python train.py --activation="bilinear" --moe_layers=[0, 2, 4, 6, 8, 10] --norm="rmsnorm" --tie_embeddings=false --beta2=0.99
Below are experts of layer 6 (counted from 0) of a mixture-of-experts language model. Rows are named router (the router's row for the expert), gate (a neuron's input weights, with its number), up (a neuron's input weights, with its number), down (a neuron's output weights, with its number) and show model dimensions 0-255. Each number is 500 + 50 x the weight over its row's rms, rounded and kept within 0 to 999. Numbers have three digits each.
Before each expert's rows: "mostly gets" lists some tokens that are sent to it at least half of the time; "comes after" lists some tokens at least twice as common just before its tokens as in all text. This comes from a sample of Wikipedia text that the model never trained on. Tokens count by the router's weight.

# expert 4
mostly gets: " two", " three", "10", " four", " began", " five"
comes after: " ", " to", "–", " he", " He", " who"
router:535525539468476493495425511586557506474538519556481493511401465478471511390531495540472401381499514456465509484455542600449640499466488460491404455444473513555582472464516448421505523525568454443480512451456535531441552476466579471430518557547476526445417475450544508469524378466486553502452497496442480512430483556377571411500515457475550529554479552580560546512452500539484456440507505476464518580555558513560479464471352470556580511609484505460449508529441525619541472514575495396588565523404449509499477422413501576523464554483512557521510547538660507511538484489513500524450508565473466490490512480452481413472518581468472504530468522467485516434590520536540548482493488425554468499533556502596433471568410490500467458519470435513544572505397441498465460549511547
gate15:536516523456424621489470472519526403472504492478487518452413494453464557443536465589491535457427609531561481458541503395556444514481522464460536455547551564582574502518497537542536566543534571419515516518522478395516442478491492506488466536560404436461507540633437593579554491407394481529514572547447392572389586442524468488540423568487492473545507480555516476486564431522531423608514511463479463516412463487414494491532496455473494482508453443497517446486523576519542490535507445402458506470395550467542496419536499550508466515406544503522410457476433509581523529540434433478548513432584522484482510501514569459478503504535510461529482556480474450445445558445507526543455436463585530553448558434482474456546574592509535502478512465425532444437570612518446467531428519
up15:499569560449462456450502552564431535530480546541442506556526501587472549409537480516523489497478493488462515502572495515543431437551463475635484487476511507465542499501552564467431562477535473404500434587466525494523519519529489501560584431540538439551486473478498518466481531512469474580640547421480466464486566468493546521499558477423500487397567450460435436494593421392468485573481478572459433435501535472530481561531504465399465443480522483556550522483485546465406524494572475520496546380497534417479390476436525534533417475539474400443595509458478436426439473439493548470447480491478491513519479506534576449443467477573491553561532580417469559435448533480389448511474471505440532421531471577562402502554536538475514507478604446492473427436566577493520395489603545
down15:486476506616488498570487572504528505544486436539537524596515554402608516455534509550534576606554565537559500415613512483408492594528578527530477500446499439461437490445571528404482473551524427563403471515479457475509589570378420381463566459546540510440525545486452466467491501529460495532531414564575443536442492500542557474492573476569482547517478532406474438508516547562431488456440433536575538500557590452527451539513409453474484526487511466501508500526499482501494527431512478466502533465533521445497541443522593442532483558532499494541405485556497479533490440466393525524489486501514616493561510412472497456437516504578492637470529518535500551446422374464438541503527462500541491474444523590447478541485429495552568510528511452444525459536490420431575458523507425
gate16:480470476568456500521540594534477448540475515494411507449466515468513490465463555434543549435513403478528503567513430575464530461526525479450428497409514515414482554466489520518432417463538545495580406535580550457557508576522482485541555473454544490550479506530481504578500474565540613583535501586597494407597442482470506485450545499539423501455527477424577577511544551543474463579529444541400491497434477464474497486549499553579512479461533524519592523543486546421524453576518540533472468585563544451580450431515433517492542458451530464517438462531490534521489511492603433442518569534614435418489412537407555429408440518463510589467509539561411461467518382516505475482443466531442487525510459531494549454488504391484553456451526580502527599413523561460516384530497487
up16:515625523504561579487566462450480541393498452352489466524556551533464436489513415477489499492461475484550492476559525424490490584477447561512562501596588477454505421525403548586486456416532493548426500476573412474490481591508473531509415480471568510523455520590532415462470548430516490542562513487450478514510398458517515570523441500482473417478546511436438522418468447548566431524508519463653561466557615479455486473459532539487564571522543416543534515475521523441459491488464492549551485568525561500564527526527551461522451509452408521587503474433524490539507448516495618572438492382425529532521478532542497550515457412524447515561514531539537592531401591512492512506521526552558510486468502547476589525418553542502558521525446493431462508571499534422550553529445535
down16:494514484528489485508550460501421430414485497477460482522587523516519463558495442427568486512453468505531495623468565399420517430481490507482485529514514492507459450441526514511463487474489490481543500627485532461490527532486485506452538441536498451498408404526481462521422519505495505545580403517477400451417449466454418581498524543570482357448591593415496505550652565522530527597458504582515443508480560503503491463504477508581507408500472441470527443474468589532481538517453507485496548522475513493496613422666485522552502481463447577526493397532520519467523345495512541418475486499523487458415518537447523451430562415493461527551514499431508510460522484536429532482563553468551516459502488471513569526488443410409488499533395589585558455537466551499569460496573501
gate17:499589444498532584529456504511491491561566396515498558528452550491518515430410545531536511449500405635522478545520532574415527525510529512399483517431457469490564548548510529519476584549551576526589572448549531590532495488494545471421483557460494490539588490536550540531476430495446464578519491482504562613478550470519404497530405546587534524551468630455493538487481541516419429452534514486466471567500500512604421395513447451555405490556468572477500429517506452467517546411533539566464521531455514527547489461470403513469519451548489512477409542503535564443458537526488419417482507563511531450486455502513462484474514512542530499564457525583425558404528527402565496533512602568475441482542572562526522454437450508488492514461438458549480601454433508521468625545555553
up17:447410403438473497526536516528553409497498533452502506456574476509499407521489544487476523557419588468478520540518400447549612488405484451430453498450461486537570520409430520499533445471550481377555408542405487533559467525493436384591494494569464539484445485535464436544443513446489518483468517591440463436472466385422525452384614461533525480509533444497460505548576497547558452496534522478576533531457586554407620559461415537516513544464545531467443589564554511474545442500566453476450439487458504439426474513552520386472506520447566492452491508430520423482576488565506569554540512456582505541434530491515485500529474575532489467500432545475528555512507500535457498510545432422491523563529407579488449533554487490513537459530443454470454462506464513496526387524492467
down17:490495518486564520454507534576433387571535527475433479543517452421386486556510456555555553454522521548477544489519559576472414531568552408412463529487441515462509479549421511380553454519467590507596521406444458437449469455434540421445554615472498517446518432462541555476424478500475481582450561477471565567535522530500466538526516600558563461496502550562494491511439512531557508488559441531499488496494447511535482611487498471527516500576497491513542557383553473599575499431461536456555532405437562485534517415496484490537416479473483629471551502479442424561544487515531504486416497497540526439472476458576461493529500505488482482574486486462488471581479485487473525525424480575503445534521458545473482616555525422472412439382463356545554530495554469459531487581490514
gate18:545494506461515484408533434441502539480514536504394445518446471508553483377429566486513570513468494480479555568483515442470514451436488646521499417506553548410572464567437558480483494497505386452525490512506617472490426528456498484504476600524391436488492506503419390441498465556522461521471474520418492545420546505497454498543414563542597633528447544429554492472502592508421456573455530517436428485520384426515521525507418487497500555533470430404478483481521464483531515542508450477500499559481447528419485556438502580489493575484452592519540549475533511466568499405544526605556576462468565509539580533413511484440547451453486466558552554523449445501486561449518546478532508465485443522492529477505441441535442571456475513477491464471526453503404465476585569549500395
up18:559489448414495520523540532528521461492473465536461545570528511561539520572537478500491526451449522560460495579531506510432435509509565510423456643472448478514510494507537444418574549571430465475596564537406491435512498544455550504472495429475554514510442529512538492557557483512480446554538519562423465566511367545518544537485483463555480497548463430598451445493468488608598473585547471520504490586438612472442384482464520487493400504553486511539486510521416483537563588441491580472433380492538537589462510512429551464552495530467499497585523491571465495550475473570600464464525465535520431514617454476492500514468515452467456425521552349472513580469521466592522468493490558463422456467519443521474478539420537487578509519530476499558481591570562573497459535557582556
down18:463519396553541513478525530491477449563479471552466472462567495528513598479563487536466580517472463532522473462436488439512508452493559480666560520443497446516496573543555539446479466475531510525492452558467496454470505469541528510526602391398559514529383486451479493524439443529540510484489571516548484484625505449622540491446567501492514439503408479486579453617529484528449532497504483515569590522444601553475574463496581453478401428558585485579574454489527464597486605446508505454481401470520511488526556438522445456495502497551381536503514515569431464510505594504446500545488408436517550449534557555514454543533465485573545458579465494521494554451617445411514455496557480484519495451480544537520587458440557517535442485494488480473505559395549512481403434510523461

# expert 10
mostly gets: "201", "202", "200", "199", "198", "197"
comes after: " ", ".", "–", " (", " D", " C"
router:587522518488479505433386572554611499493524553542439469537478510504559447438508472420483459468530467499474410519446465460511547437497580541443442461448513540542492467435492438529450576550524412526486413436551521435520519519500533521536542489492431378490474469484521562565568549555528604510498472501536472495494455447515487538474590404437459499512612472476430409474488532534495502548518454454459511527464567470449477469522419570624494509611453537536551473583437479560518424490458485358452516538424494488440492385454508510440445538397532507455382512537486457507429479535492488528422466470599510567545529475477496501449466507540531531568486553433503523518415577460624413463545453513598587419501420485466428515478505556459571475506507567487480529515447457484534516514516422
gate14:381502479577540441579496569581536400566463488434470520429465501508488536591493433549502486442436427510413491511497499472493498514462516450480530429430530482518540560423417510435497488524496483572493449553501490476565386592507471475473511442511569518420471490524529446452503480500507512508408556577523548400431472496507581592530410531571473590438498470577499500425484537452480453568492486567448455516555528577546520474459614503515539406555438446394554566595522425552532527430515501586563427444546500477487459474509499437492479483559512413487504494513511459479532501569533404492531541557443518462532499498577432504517439400480568546543467508564494493505554446525404542449550448475497378441590546560527453428590500524503472504510510501478522511486605517612417473556522496
up14:496552563465509490402577484428520475462537506441494462522511419508472522572516551459513389450518573636413540480517483526499514482469446594596567515429474559522528510428469493460535435439498507492482489495479500477510399424469501468530557469569553447517559421465482527483523474573427525512507489522555504478476518480443478459550404458487502500392475561560484483464489573525478528614496535434532491519503493473516637551474486478575510492556483503479494581442563484489421574536490446575546461579498466448517501494459550457552434448555508540461469505503518537565571509452548513513449596560439517474492418443500527587411436491485597566525536518507435532456492425467460393435476588495527468407494584538555527504408489489486423470516577554515546583612563585585426567427576588
down14:441505483555417558507606522441553563444484505461434518557458582482477541438517540432539496493528451498500491468510610495450430425508463475466457462507589508489487519581457549579498521475542547552559440529539539371481599463542463550446467591488509536485498502529496511365467500456471436536526396620458502465521486473544572511518505591443590502478478545468475540426585435523512466479402628435530514485456488506540507438426468526439546544487506484436529555510520457464429560470462457477572467473444532435471449375485502455516534482506544526543560455472432565451501489586491513530595467567559484529441481597413433572568423520512499514447497514465535543499541519612535532402479508613565494440564578585509527498581491425519547503460463452441474458504541536510484434542570548
gate15:431540519429405458523485439564494504472579469473502468513556456431500505552465457556516498521549472547450446500508572569487488507467475404521524425531420418527480490512467496515573579584513540481474465580467476570503505554494597575528597606499525525473544527564547449516609463456556538554588519520459528509468497495452410506628529552574483520459537487544577474561525494439441450523470512476538465459459449644486377522433440536438504430469605541457492500480618456571459534516552428525486456493469442508422480519567545444532515477508456499566504585522544611566456485570496529509570551490501558493572515596438462476429553534437434590522497561563514550540555475554533573543487495428506513516497516560478538410497525480483555545477420511473536574506605604531510455552488430
up15:434525487529448492534446486428506495584508547504462434488557440509487576514465472507358501567428411565377564469437480538563444515443541463546528520518567514528512489483423466599546505576509484460483452514404473532494469459441527497542449555523566442513528465528498569548551552500615556509526476396497501502613498408424467413516542470490502539518509481454409544505506531453454440401476495435514376576450493551470504527504495515474492371522539610569544438436510470492521422547549494437545459605459408563544428495550492493473503524419557462527390514515490466520520600469375576535493489493496494476517513463509488554558557494453597484499501534496501503579452515519459491521425512540530556520484553452444473536461595594418547468459515489410445488570557552535460570550555514
down15:466403434428583539455584393433501515450509524481539515482517478509404569504568494493450371541450415572497480434584476438558507502474457503653467556474546484497489522488554525623501467511545490479464505536499540518456517522513539423543496498545572522500554459519449479502532475384540518534552472530455511519507461547557562548585463576478506519594497451511468483522606480442501536495525448433548518452667474464488540505507556404499537555479541480480503534423541494405521508496601509495493501515410433537572461479469360526480478508459481502538515561534500574643511493513455458492587568510443518438541530518528403499524490459542496490483477462416608526450475479565403557513441477529442580557428489488443539481531591424479534482566492452443519498477539561482518518425584430
gate16:549580507441493469568534438415384450491522507541548522542488544503522494501502455626500501525476465403464534469495479545464547479474454481573529513471503394474550554587534549483490476471478524516404503606534430567492449502590471390478512522578516544436401521474506522490500486565419489466475522456493517408506421493522462533522463551416540520580548550553535505426498477555494447389538566482416555574496432512461560610451515409492614454554490595538471456480583503437485518462533552546550583442482548495527477476519442490583538500477513511430615487447498569444348472527532520492507571579530432576502547489514467463471499442435460457585464488471534518525479511574520595476522532484463437506512503434469499512476430460416476578493455546458526481415580471556548499525576611
up16:559492539590468510498510414393502506540464587389482523467497454473549393466539512578426436516463536451508590504524429529449437493432393484473547474539522510530529525470537503529503498527529576496489490461510483510428530519588499513410486574549478621497478514553468441510468472487497527562414537524449451508562469580502500520542579579438494479492468496552576597445507500465572463499470450505555556622516511493510517453432432441476525571478551452516510466429584472470444602407460510503437566401537550427534545501469511456540501456537583483537516526517482565479556529478569576529575614483467528561484495426564427519493601449457433459531543454479571433496497543568478455485544551482447519550398426492474441603499556564476551386512455473568504435476395498501569477462416461
down16:504532549465482480451419491492507625490474453439504522455499488490497508549513476499486552561579514553391516481527619397442445512488505553454541438447445456465454452429571533500456435590495602431520505435450489433481463479489428501475487467514547477517561525456501505520511482468573523493486525593498520484577509537585450443518625489537443519529470483493508493444485488434512457557422424517404524553567444592420522515523451514541363468488508557477610493592449542536519490492483520464507455468540531442526468502529454477505500509427486493603462621474485447557612546480505490514551530499479441503536564584555559467404449392445468503637525417518539448472490441566403408500521573493552448599557462541447455539486514518511498474602552611560447409465486486515523459476493483
gate17:536489553483480473441582479574421471437443503437568604482461619515572407571513503535502483581451538525448529503530536415483544566514591548495510490500482494502550493529548452491451554421506578516556519546417625481497605537468519467570483460543534544563503477421521520429439445500573505537422508514463423597566557525435413521433492520495415524491506545518538587512519491486521525520435533384616413510475458473505524508485463503468501501458542405550595508513436507536515487486440565500532424589573503556434429473551569521438506503501492493490452534504496392490539494560495547520495521500536472496519408520538469484505491446437497506505545508579383443486474487545426440475476507480494590474428568526604415433486471466482486413585485398476580451467496577527522567632461491
up17:524587558505583571453448615547479458566485521539485453497592472551461594545476414537535468550523572462541488507517468494440488534586505503452425555391557571569441453507460481500548486541473487443490539443414559516474475502474474472367500576456430489527464527607517483483520569437459488489487505358448465463585415461427553493590502475453427486554520586534498561546493537406511604559508405557522525485570534538542393575528520518511563517545449472549532417518560541433512476560496504480494482501473591504527535533400398493467572439476457454500378539485461501499495585539521472511556475473483485510485464540528483491562510486512462544528439558474597531496505509439433418509452442573495537500530444577550520509471541603578482435424483442473493452444542464507411509416526513
down17:459486563455492528542490514419554480467514542462493445464456489525475592524449569478541433541508528559528506459522470517407542388375436473456501525571500499557519400387556556482606512501543477420538496491521488449504545490554487448554458471460578472438597506519496580565425548496462571468528434577563451508555563564483471566442428469508534420498440405478457443521521587454440482533522484524421537450514470455519520434451553502565476450495537492515522579515537466511598508574581516481542498360568509517568487496464498615391470455512505639485591463467560445443531451487576458453492450491393446454526499487542480554553575534488534453446524461541527500454424518504403561461514551578506480481489444447467502504516500484512418500455513527562556463507555446504463377544599523

# expert 6
mostly gets: " ", ".", ".\n\n", "-", "==", ")."
comes after: " |", "\n", "|", ")\n", ";", "1"
router:500691507499507441631536524447500508579417464518587519438522538477488456522438366470436578529543502563508545457428519618537552494573528571478467438577428544541498458420464490505594464492444505505501498514504517596412487502516441501416502504532520499521510490378544479425471562532540457493478566473554471489510495537584505524491535489480551477470429449554469379570542524492553430523497479383568636507456454548469518489531523555502537498436488484475488504525494556475499554460522486454462470476466589433557461505450526514569472485383471460460416528490506506382557517504541466495592479441467516467440482517559501534599499543555571460498438568546487516445494459562460515449518480470519513575560502556510473551457465583529536417437509469479578565466580507546479450504621449
gate15:403496565502559475517521482475493549510490533460477468521532526528449445474554473530383506460515523459476482477506391555447529469485553498498483397411537514475530528591539541458549565526465572439522489520460492474434492527555478520575547461442432493465470508484427489493482539626501407477467421439518477502479503573419444584679602461528465533420529409513360422402629486491500490561416464485483498486527478499451402531489483524510496407534510443469437627545553608464477455483525410536581554432460469484582534480504540480473510493424574485479464500490537501540515422532523629578523519516508505449494485531437535488513490469485528463486494442499530436588525547566478542425555450521591487535495575422498526456564503559526523469500542425479532427543537537567547591484528549
up15:531513493512481534522436526458438453438576540449433499479556517535574486492460539473566585551429464575477498502420493503479438505475505422582522471467513537499449438460464489470477623468493543592444532577466511522528514546582503476534500522587514567542535453581503456527509496442449439493480590434561516468562499547515476512535470483521547469476438424465588529578396534514420473466551514513454534569583524491502567429489547537441468571480479368596412465472501536659524448394529474426488419538472488486525453474466397512554491449549475564576541492502508498504463472507457484488505606540571444485466532487478478458444452478479522606498450466434411600523505522590533468501435452579432482533454497446422457502421548486518455549509505460584503593431469469513540343561445521
down15:490398478450543488474477469535467320529470631591424514532465510429533537470566510526516446583485506463490468471399496467547486536420430463559474444569471504530448380450555474478531553519551528518456590548447553478455499395477518510504531478487431435450542516543480594413473494551471535456487476527517478477517563493523456576502525615441465513464469513517497469495546534538478567534500537437391519540567467613502491487405399448537495468433440445422440398487526540509483510474502527430480511459443553495486488593423483479501502490565502536508445461582464525515460491540554421478556592426474505470509507467502380500510503500452500540579574593543486470567522513492508619476501562521516411537475491377477593536498459448569487559538514461481547458486508439438572468417560433
gate16:416494400485452426526482472577468478486510460626473489632478458458411507541471549495588469476521562504596466509508565528532486524455461417569570525447525572519487381423526476539539489516427502473567480456557549503560540545434463451501437572533489492471539469557504619498500534521436552453498551496561475550593528547568506450510472535547565533534552467473492470458559584453488428513556467503479464460466542515574398521548542495550488546419577538545585483477462556462376421540514498446549603524488410486506526601445484480409508572464436506528510484515496493497439506569519479347461558530410526383531431506468542466537458511505493553562448532434455476430588388399484443538432514555501496452508485557512501442441487505499478492510526431544469510415472532569493530504464522
up16:531529537497461523485453408547495479433520419492443500568476513495512570451555442623549597529506540487461519476458467473524486497545569514598480484540432525530533435436466549493475516529472471421351453432510489456510516490479536539489436496472497573473424453573454461495540547535470496421445498497563487476641463440468532487528506420474571466466444440554542557468476517580484516473502515554422518500497466519509469556471589462485436457444486414457551483473519560572502484479405551504391398608473469524653478464472420546463592447475537434509510524592528430497399466610536422534524463463551441519459420496546545409416415443516467482528528455470445502504487442506471375526491363495493520522538533586536524460463574476528502547461542518525461501422405546470517512503463472
down16:563463466562474625442452514527591579560530547590492534453452490538485590570462418553443506520518435541410478454506527545496505553469439485487440507526557524561483460537543520539537478567485562427490435550540479480510548506544563561547556603442546507543517470525552449481417543488546530370462479520446499505509554509456531511516544507440541574560454500461436466595607508480474525479571474544522532458525581505446506442497491516476441496559492542602451412460439458476485455573469450497468551540514545519502488523584426500495550498484563526511444494453472525505526566539471522406590528498456393549467504608464483420478361430435510443464477605623500429524498458485544485490468471470593477503482608478450439541380572435476488436567441489468550460492559535465534451526387467
gate17:476467492557516433505453396457548524446527507552515591425498565502518500451436501486511539484536558479538522500462558504416470570373491522451518534505510497488510537459540494458537542539513514519580457481541589470545538534479499483510527460450560545480487472490535514593537471482516561540468569566499534604538486491570457475560476533574589538475549517433596504477456546495562612508470519468577513513466547600361544490451572577577533563468428605626464460484593566560496544571513430533471455520537488438504438609496464537442503557383424488524489553502494467498559488554564485615518419569452550443514554518579570552536505430519458535592522437614552441535428472453493541512549558411452453515483567522480518480513412479498452537552512458533591515572475442474513447442432513
up17:520494479492490449539408530585540522540489518496472527484558462527406541535517499519482373521438547495450412544503458431482627552580583561455455455517414501571581482597628462565508564428409545487550519485452489592581522458528513423468529456480474444476515555499544432457473496473459539461495436511557411452473442558488403516573524605485446475420452526500422513461537506563498487453497481590523457514552412447501465534500551513605455399569425422508460507501452471446431514536543478492524494590397442500472592452544558497432605390542469484532519560579545586484567516366440488438429568432507463472521466548496499549531473463509500471420524558458485516550507455506463565504563497474511492503477421500522468484519505515447471460548526474508424528560512549525504464521587506
down17:534553576428491464445515501515594497479419441481458475606521524457577495444517516510501497393484508461578479491563499545481477502436367456492538510531497468516523489537396568521483533514436519514472485471455523475545511420520545546505469492472546492422449556570475532497418589531460478496512482532404484558469576429522539481500521566472475575510429617478567440518480442434400451495538557468487540520514452586451532508472547479447475589577476536490593524484557463540537448517376489496455555475506472434505477501480526586510524444436529669504537425489545531510517438440528537534460514516459474532515455686521497441564490569488441543542427498450502566600558602594527497506480519552453445577549455564552514541443491473428481492557441505532386491394521462462399499478503502
gate18:481455392547467472454485525526513435518452562457448438493455556494558528491526510491588494484584503593484576480506485504505398393467487416544488508469504451527554517521483441582627504481474429533550652462491530501541423527531541486459471476526524541518545466517481561548515445457493441445453494486469527395445542500547511537444543435558484614492415555458520467536491420575490579512472471450483551482508493480502368590502500531490426545534461540519443533469405485503578468557571553485610463589506556557545544657497504473463436496497544477527517527470535501557515551458545469492408402458465440549560467554524519481481420515532365411514449507540520546510510489455560512542388456572473479460494559477483457526455390439504392459471501467542495497409480558585492434514477537
up18:581483542442500442495522559499463486350483475492467614539541496494591576482520547470595433437552545435380478515529501468471521462530555577530450508516453480454484561424489512542503505489488536495558410538600417497478552572555581534595451472418447571576478520493550439492541487493533441439489447551507514467531544478491473544528466516512535414468428489476470528534507523489578433393438469512537460525486547423621556495464480476565534572456553458434414471555453557440552559500530506511522511547466564536368596487626619511505507465532506463487500460433591438500555473508515499597519530466545523547554526499481532497517525508420464520392444466454507535483535479532507526463425431525523525371550503450526513471460564492502457521529478512564378385527457530549541530539561554
down18:541549461498412493455421421456479464470511450508531488489505523449403489532499455439446430579571472500451477453548507496540540528558538511441527492546448455573485592538549468571489499548464500530562472484493508538460481460551591433474572563475647527497415495472495485494497478549527538548455474539408437537581500488504514499532412518632487428435464535619475458580451543602497513439514457453500550496539505530548478470530475532524461485470490520463481508498490472567503513611488519568461484507465456425532541630507506494547517505539447518528610463509536524454460551537431504590511461467541616545442531400628466434533547475523617486526509539625468410391608393453481470518515575464427527522555592505473528528451501437549535483454537557525432565425483525517489543420477483

# expert 7
mostly gets: " not", " their", " first", " his", " its", " new"
comes after: " the", " was", " a", " and", " is", " were"
router:486430445553431434600514419538473497520473482444561540476519521505592497497557519482497568589421479558646522494553520475557424539565529483454526487417508598432479589479472434556565483467502551472402495527509463433497468455500452487537513374493532518473502499502493454517486511490464399584488499514434514476593462555573459556525534482501538524471472516427403607473496513509420478432466504591598371485513545479534521505423505489475453513455411581517549553512575514355520599498407562504509468470445526500429423538472550504531504416627546466532495603543468493535603475524422505393452470549416546486471469522517541478464478556476501512545504443501492483420405490572503473501536498471485488477503520543488559542445495409431450455560511549574481496504438500438506455540436493
gate62:510491485403560468500447567462481511486534418491466582614449450461474524446466583432546499431462499515402539419429539548511555539481491590460497498541546498513526382518539532455491558461546483580630564486526518605495455499526555397489482608580485557545539419442463513484542518536452471467546518533473495495413441569427582487555465448501503504482519501524545435564450478465496460514503520423499519441446505475507510489421490486523533503626437459435418503518415439601520553484468550509546619520484514480560503486444431552490391490518565527579487479513659523446544398572485491489492499452433467499463543481570477494485521445527533490623493560511431465448440520477478445462513426513564481517508509569521506522540506517490377501404495440491505535564489421471405433467450557
up62:536533573469456485525418539569586507434499421486389555541521438410476494504478488576536548391507591500455421453542506533525487545502433473545544503481476488483511501536540469463504483577638514470518555383365617501503443522545503582557477535482466436584537469510561501477541450520473475460483548451515461643451499504401578458489458503432566507468542439513531503509507552485506551485498562459515451527495425379533465535517504531541570559540453456462502513492504447524511511602556539512501549478475509584481542519602504517505433537559513463423478478446575545432498542543489473572473579595447626506499492496508460466461538538501531500528549413558494409488563470532471614505503446429508478509455537474580483438615534479517517446426501369535444530509542526491392458428483495
down62:545446492536429601534500499448508572508473509432502473443475388534450529604563553459551544468410462439543450419480540452468511544490566436501585553593461481532524440504511569432487538504490426502474524462385408456428506417537572502434580547501460538505543533525517493524439497492520507496474568522524561519457591551397458421519410555483593607471429522547477499446508507561581444515533508468472521523591499412468415447487448463525552592525481489546435489488555503625521468574496450491465527534510464602545520543454605564550478493574493552580564581500579476473514548435553571530553516518471508430509516391424468582530482497449506401457479427492508565500488427525512528437521546490545513495566487490502524471530524501578483485478434437540498514542570487560402429462505419
gate63:609495392508451383528499482520446465502473563482521492462563380522523545454428455547442444562560526399495417428596443573546470453415483459563512540524560441424511508479487422425478501554451470487570418543535539483520536493508499570518407440453463494457520525521509517516532540539591486454512577425441667477588469434536535476555391468497584488534469466533463558471535444446565466483471533518516452473436396524448545515450537505414452481483506485458548491531481615451500558457502445556463460550465512576488433516415576514487523418557551469464469523504443545517475559363506530480480505497467463451488486574507514509509588442432484576528522425499491495477554602559489495454469503550531545480507557548558463543405479530557538519429517545452471470587477479552447555410546505
up63:442538502481474400556490554533600485496518491464555457510528519551510539438578558494419450491525569517478482496490422523527533474544491456519438508463590547576501491523507449509523573452463371492527443475440548469574466442538539613494509499524411475509548456498456532494429440478454560599602519487536467562423617425530542414513522509493532588591461477536421499571606502511348526457565427449424440572459533530567505531441503507513532489527400566462472422550521462524530431589492479553467539470425518506494488527448493457510507525464418540408446422527472515445573537461483538431430494593511536480447593536553474494527460583388483518430546475448475481512500467485449546521439567530462530514386554486481496409590554490438494458515415519518530460488509554552520490558589498
down63:501488464585500564561486529477515391534542472535473578464594540542523459419462537520591523521551560531466495552538545432561519496453454560453565505535462514474562595351513450530465477577485422508483545498368456507524514492411436458601593490519553448482587547459498486464492409489485506606520611498424544546590444496576594558567539540440358502564426537566443534483571470454467472430449433492549440465542549492502459457553527522463538557511461519553499529454493541517452532566526480390559455484478499523459406446560523478543545558547508512542554513457462569497524564486483536505511489344533420525466493500514506499497475528577467380526460496509458514455476473485518498539460481416475445475465455529528489582490516531489479467542433577524583485434402414496525526487528548
gate64:484440552511557592499460461460573472525532497544521530430528531629546628508591497533553494506457489519579558475488503568469518522501459408468527471603498483497513566467495515494528521428605477474484431518581578568484451549536396536504510488526535549545551528483423458591462556446507506579472554496497507509565468547496493425454541422576420476462499474470442470512460558499575532504483394577496471433449554528523505470533497447567451446528502463577556606517526519509395584562535570387495593475515487484442567504510561566555529483584500355541417457422506490488489466509491407462442506543526544566423532583552509470545381457467459531471556455483486484483616456523408447489431512478492500508540521482393462548458575504490383486496522546497528577492506536462541473442487501
up64:452369517482468496424448526545563479452392526433402450466525519548487472484447558516561535463539554512447646534548499484496489565529542534531515513500365457574571561461562537437488478483626540571450552499505576493537468424535461466516508465488487411513589495531436588531432540505515433455443573444586429454460556417535389509476498516341518447500418401496414481553480489416452494509532431456447525521491445545521515475544466531496473433481546480396555503508500628463498514491497563492531546540540503444611465552473483490483566519556470523544455540497529542481459383522490591600523473486538517559590498460550471454509509499477484565547522580431574542573575506477456524534482572501456523564498536459517554475504508553538524569505561465495448499417547542493504531530491498
down64:423523463498490544516530602448508574509518440528426423531418540521566576479526487527507545439380456416485516411513505488548512542495565493499482528548506540542528450457453521537469541431548533416484495521558471489600526458548445493578492513545539549461532467499468541548399596629539408525539537479508360501548346481513493495503510496527510477505425545385452572491446510508541491473502509506495515514452606480465461495455501629478621480513512522459544474547499562519457491512448485509587479478462509479499504480520579508617579400519485484532452553597481475495551519512485462492454519530564535502500474621559538414578494412508475621482551458495458454569515446545593524456484507432509596481581456497471509468480505490496440468419508491552590564505513425530352478519537470
gate65:501427434522512465437391414467452515401550494506479500564483423551595586511525513418505576511492512567536454526498470521525513504473582535474509523554530504501496564485433552460589488519410440486427490504490496498609570430480418432486460465446514530486438533471497473533443424542416543491430468480496427494389501433520511611506472396527543475509466490471542493479500508563584438528506552491466612496497450485472563544605530563460427552417536448466532578492429478517610456436557479488473594401471522556404516482586581453432403472481468471550530500499454497470442478544479530509484581535503521536616528572483515533613508489552498426409498521425518572570589493449569562560443474441431474581484530531485603473470535494484529523530523460483469491574552494430512552503488547
up65:550486452406483431435506530568529477497537534506445620508558502569516584498497449486536577542466554564564621505539477488505470480473536482549505556476510454556553508413546494498523417527578453515508389569500516572610468409557450469543522471449495529495561513450454602529508530486535452466528534459519442453532469422500466498498464483470468529481501470437459469472599455526596449454481467492535573544514488520474502537513570554454510488456559527531445597545516552441488503520571493429564611335406521586496490599529494470622537518498539521494572470520520479503409430361461422564538481527531561475477426525412530536480430488485464409464477502452533512422520562509392448441472548498482512487507484472473537546449451509533491528517376505473423407513596473488596542470463533
down65:566461440519489536500436538496467435500541554466561492512526449536479334522525523487518552462465427536543486408502532458474520597525540496528497430459558542543495467463511528485459517502460461453582397518466466449546526513549558487410405501564542414513580542495494503492435483488545467508447560508524455528516550468535513614436452496599567605506607565518480494567515524563567498531596478567514422475540621523473479418460468474487460531536454508499393561552545472532465553398490511567484547516486520538461507507500522508491375547417561577499476513414478431517597477458425498569488609459539524574551458554478427519453459446451518444436530423424385571497485528508511486574523603457514489532476457548555542523457492467600495458498421401556416464475470527536448486462438472